Experts of a small language model: 672 ReLU neurons an expert, a variant of SOAP for the experts.
Below are experts of layer 2 (counted from 0) of a mixture-of-experts language model. Rows are named router (the router's row for the expert), up (a neuron's input weights, with its number), down (a neuron's output weights, with its number) and show model dimensions 480-575. Each number is 128 + 32 x the weight over its row's rms, rounded and kept within 0 to 255. Numbers have three digits each.
Before each expert's rows: "comes before" lists some tokens at least twice as common just after its tokens as in all text. This comes from a sample of Wikipedia text that the model never trained on. Tokens count by the router's weight.

# expert 9
comes before: " the", " a", " his", " \"", " its", " album"
router:132146107094139100143138128129129173154123109117124147149152122064129135088080124220148158149160139147156059128127112174132135123176137116125115148182145092129120073108137137040147122150073175136148166100139133154135110102098113063110132203085103171022167171095124125119177077114098115184
up0:104158173083140126131167130102183173120131149099112166124143133122166115129053116180139101062117157127112154126124161184102094116183106186131117158153108111147157133164158140174163057105104148090121147161136096096189113133089101181150167144136064137093105128161167086141091110121170105100
down0:163139158144093139145140128148095121119117135149139128131164117176179105169105128085121137138111100095126128139124137149076164105126118132126108124142138093099118135197138080161097122180093169110158090128152153136168109086105155137130110116137094145185140121112098122108122138132153124168
up1:130111114086110174120115131104131122133153080113090136138143126137186115128068186228082162124161175163168094239122128075128096107151132158118171106186162152122161089095154141080155143139147137141155156167157119105149164117134178163154163123092087205105150146132120100153107145148132174140
down1:177116118129079109095111086165088102137134090110083080139160168127105076141087074070152085072082083190164125089128139145103163130139115155137183130130108118140197155138140077197145158111109098130129118100113158118139121136139087149119072110139118136137129147111101105105144141194130119100

# expert 1
comes before: " ", "\n", " 0", " 1", " 2", " 3"
router:100153074145159106143122124144057169087100045030158110120076123140143086131150124154097101174188117053142178094098125122143050098151142119136108125232162139201127027146156112152154192172105152107080146148142120046092121133068155102102172136125146170037102150120156155151186119144128124100
up0:113125112093090040109120076183090112143120126127135088113109168138063093129099141177125144118133157120166051192149099133123141096085096134107135228105090108140087107153105135091114179095030135184122141114102146130089132132156103136096114083154162140129170152133123141125106114138152138065
down0:131093097089135176097101130136180111116140119139157141104144121108131115140103060163150122092080133136180155112102173191130199104098214151106138150106131119159086082103125038166137115138116165115159096125131127124140122158172109085061171149145098186107139096191186109151051130154078120169
up1:100206163131139140134121122136167168079119077100090050100157125146124151084160166130107112122118092118072106074114112120138115132070118170105137183140111146164076112126163165157134182137052074114121138127137078125118096189172173141164112149059104167150116181118130170138156167106144162120
down1:130105124133113118125069086117073110067138154103132166096125113118149141148112108145136146124122096117139117070100164182072149187176137164086130197120130171098105125119170128113089110148074093109124128142155169144127177130138148173088154076170168131070123121134136108168123099146112165089

# expert 10
comes before: " to", " the", " in", " by", " a", " with"
router:110169174092064072133123126114102136116145121115125165140158142133107128087146149062101041092148108109149150152100094149159104161158217123133100100140108144209080103122154138140131152179137104172103096146143098092126023093096122088105118184097135148143110179116115118126005124144106148117
up0:115094162146167134104140128171140132106122165064136169164138179084099085157154133106074112162152110095175183153123088075122126130112071140114155093178211186087143091141176133052184147142055120153122104121088130105118104126084106165150172112139091139086132193168175153098119147148160071118
down0:142183178094089182146179113106189070135126127134148131201183117099144152106072148162105143140123084085099100109134115114081098120136089140115116153118143154118160159173161160159140096119059116098097147157078129151125223135109158104136142106126073080123134116127169112148067100146104131115
up1:081109183128168076089123086102107089202140098101101105153170120132150099159126131090162115105120146110136117180119149117126146085117136237088140118118102118166113089131124154158149160146125142139136075141135134125139132116127157124143155106151094109140148115140140100168074110181118120129
down1:124153163074128131135129158118120128170113178137098090085104164165128117167163151101132119119103108175144156122133079071093143079099143099133132175126163120096158137132166120128123110126098145101089037117091089176131117112163173132148086098115139105128113162153087109128142124147158134096

# expert 8
comes before: " the", " and", " which", " a", " but", " he"
router:116135121118113089145133142107153166130179114133126143155136073174121155083163109131127163121106117126146097115146134153098143085148110164145116109070159108090117089149102170139089126110133133182051121167160084098106130135103134122121129122123090071088160164135141100163144113172102125167
up0:097093133153183136098186133100134135136115135169116075101122129112076139151181073134188173142144120110185173172149071151118147133068139118182084122083113108096130146139106126182086154108120185164118207111178095127085151211134171098183107116126164094103166161156157189149111176095115220091
down0:108126160059156141143151178211094135167128111137081092107166140154156103137131115117116111142108097148144102117110088157121158109123217103115115123093114139111118131082120151124113195158101063143122142163077102085189124101091137109182166066082176131105163127118115136097131093142120105175
up1:139160116139110097128089139126184105097178114107130111109122143164138161126090139143108119178137126136120103092071121172169109165145176104114139112126128161142123125071126161100157102114132074081129135054120141164153098142114149128139118132080141106140124179091088143154128077062099133156
down1:110123182144133146085084119179137154102150122126162153114160110118151108111120067123082127118108191151108118148154042187132199120188147102093155115176094096150186138144109155124192123211134202102132082131145137117109112138128102108152067108191120133129082090123125205142135150110068061196

# expert 7
comes before: " |", "th", ";", "/", " years", " -"
router:100201110107138144115134163154126171123097089173184143161114146106141089087146114171106153132157147147131121130123105131176097096120098110144123105118183095017099048133151130168136163181117119095143130140153112000157075135098140092107126203099111112057108225094117106151209134140150137137
up0:102156126124135101132082155110067123168088099126163113145139123124101081153078151183180083178142141164104170121124137118209171113136150123146139151103099100118097148183125156126176099119116093134162133110171089051069115168087119134094135199100107123090123151058126152120142075107122145190
down0:176125075188152136138127102154192130201146126170090092148097153165142109148167113141174091124093128079125150127122151131139120154172135092131108143152126128158141091142127111135103081107175116189136072171097104130120159143136120158108122071186149084101086069180108084130135126081113121075
up1:152079156149123171126149144195130107115112129061114160150127119124146127061088126149141103106112125153135138169120150138067100144118117128153141130132065090077156139143166166100152131136124164086129121110149164100134129082136137143129122156108126111102125141135110131103106188139138087131
down1:129141172119168126155108150120072151122116183107139101102163131118104107134135060113152126127111141162074129081104160107124160125123114172086156143158119129154125073075121165093105150149148063158147122118145084190133109182180174140139113074188162070176075146144176114176153073117123120139

# expert 15
comes before: "|", "-", "\n", "==", "The", "==="
router:123164167165110157126203143127116088142115106151153103132140132141180121121109113070118140175092113119159080168127128172127081141113098101127104078123127121010105057108103117071121150099141100207083094110177061083116197123091098077115128078160088204125111129081143141142182166149137124166
up0:161103148172129102052083113102095145124094079188191165170120147103136078083105163154129218126138133129102140123117103104078148154159135066148129136073160096154087069102133164172163167089145120133124097112202131096142114093065167062158148160128110093111121177116132106136166144094121107125
down0:133155171122116116107131171131118168137196080109078161185157133122138081120071139170132107065108099106131154127169117160059145193137100079165100176131116140118140125125126176117159128167122124158100198116102176090107151137144136081104145115144081076058101202080082097103138110159141109108
up1:198155125116123070094123116160163136091055080105063101141148120065147185190099136094066151148171097145196118092154141078021127143197159129111110086187084133130115129106109129121126156131153141184132186037135065130149169151117151119149146127159124147203130167065123096167144118098115087147
down1:064108076136159152089055154159121142065101133067110132088178153083169200120120084154114189114103068146155108120170168158133119140236095118127124180120099125095105130138056175132204146172140126097147132146113100153117149116154140157087119144105130144102115130101113150112153125108155126134

# expert 0
comes before: " of", ".", ",", " in", " and", " was"
router:114104100171242099142157129133105134127161110129111137148138130124116119089107139074114053142136100124122154132125100119151097121121150100113118125160138160149101102132124178150137131136146214115125157138167129169135195122087148070142130095128074000104123150121151115131164129137089121167
up0:114097069156168147097117145127124169170131121112085097155109165147092116151145125161074117100135129127151082157099118148179095128086136133084078168148163148067154157151154154118138161125134117106105081090111107154152137136134122135151163161126058117094190116124107088157161161126120146097
down0:103080104110172099192156119173101072128154113127146149144101212131143135074146126085085081145159148156135105103109169127169115144086173106107128125135187085126159133116181160082099169106115151112142117123121089164098183103166109252105183090060069070091142087193126109171126145121116090209
up1:128141097074132160163099189161131096102085105106117055115113188123135151116148117177159101152094104195178172187135104183185147231186101124100116105141113087134128132147101133096134202157153117085099136140104129118110121114165107090153065124179090126115149150086158092113167121031119133156
down1:103142073176052167053091095109120121178177135113116123037166125098171151125087144127169158168102137147136133056167138127110090080080124082130129128153084101110175152126085106167081080126130127131183116127116129114197132128125057142178197134112102137087082131154114138095130132174131164101

# expert 4
comes before: ":", " |", ")", ";", " (", "N"
router:105140161092000174115133130131125155151128105131115114095144090092097114114117116049140177147203130147137100120125081139164082159163140123129100148115169154086113085117113075120125152142134153152132090123194198109091255120099129135141113187080176159132101242080131114101107089159122101219
up0:197120171069152114072157138198116094146160098119155110153081149119130112109093149117150163165123153192151065084130140118139111088126148152143147101121150137122123114107141131102135139087199078176041155142097152144044165155128134145133137144155119165129122069081113107069153139078127136061
down0:150133112142165115108188190046104120119111105108133103117091101085143160124104186146117086134153144179077178111133146137169183088162129184136092091090100183147108110126109085062120093099116086105114117126110111000103132127144116063112165170108123164134127160142128165150117120156143123190
up1:119111096080089125078154136083102132095140180111093114107198097110095089170118105126145165092147107080126111114127159156141131097140089110177198118064147110143117120134091154092115133166123149191092177164135118152125166109144142083124103134055144154137096119139123099103080170117085123153
down1:138138158110162159173075140131174110117137131145145127113171163095142156129151105067140077098161120127138090105147151142163150157123154150169107090097212082100141116104113134163160170131145135152100172107157109174101132159094135125154125140178142071101120123116151192146106115129184128153

# expert 5
comes before: "\n", " The", " In", " He", " It", " This"
router:129139165143196135113116122141141114098136144138126125126172165163132106046133114143150106081158075152100155111099106108100107078121111164129120092135158163112058096184144158097121110175132134132113169108209045038149115100113149073130100127106068111147125204074109088089147096127103121190
up0:139113139145089124123141103161157107142151081097080059123135120085113133138169107159158108097129186103124143147104142105120079129140063118182123109108143100112091169161121114135084194089155168139182106145165087099123105128182141113117129120138140094107161161118116160142130197184136096193
down0:080154122087088142144114144133135091129178143125186206079065075160081153120169123169069118148107119155131171142104115103120149162171192103143130157151143115155109135141150186143131138167123129090101125156179112116128118151112164099091174156134162109123113145081146195120101086173119098061
up1:109151123191133054110159174130103197123126123158129166105169148128150144073097088155121180119108123102131175073126109148079087106068155138178145101127137149090117112129086071128107157103087115107115198126163099100123142105117182115111147118118107119094094183060120147094057152112097175087
down1:053197106141038063147182150140160102160123105151121165207097112168108135117163123073155131058071170107174084102135145073076124125167127112106132176115126137144128132115113138090126132092090087139148152135143110161110139148117118116144133110168121132172105116148157118138135101178108132128

# expert 6
comes before: " |", ";", " League", " Cup", " team", " round"
router:139176122187180122118172132135179211084166128087099160105127137092134133086130131217111135122198103132105022118131114150098063116104157122124129137138106116129095071116097095146136143135111118127111152149211160107150166097145102053110128215106160249158128163086132127117186076144108104133
up0:098073194147079039152128150110141155143090171150102113159088138148157138150162179174158117104183170179175170110184126171142108146115148140078136151118130079139133133088117147142135145199095139098147145140147150083159131133086001108087145159150183151111120130143158141084095238128142147109
down0:132151149128148120095119129108071110151105162116125143116138232116102158141084172167168116141054109156142106095111104131144134162141105125114130151127146089109092150099115134097133159098095178197083133092127141083112115094188128111115171163107129160138140086132124090170187145127092099118
up1:126096164130133113102132120131089136111168090119080157080046091174076101097127207131075118116101116111142158154120135136144081148192139116107150148111098089120104105131101130102100102182152140114052151062130103117093142133092109171214132168183138199178141101154102147122067087120104116144
down1:083126103132136131056161166173130094129144110137103108122188134117140090089164163126121141116126107101102123150097088126124167209106142161119152078172134103118047084140122083121110131122143105145082108135090107132138143130119126088178136112129083129131088103168114125119123100107176105103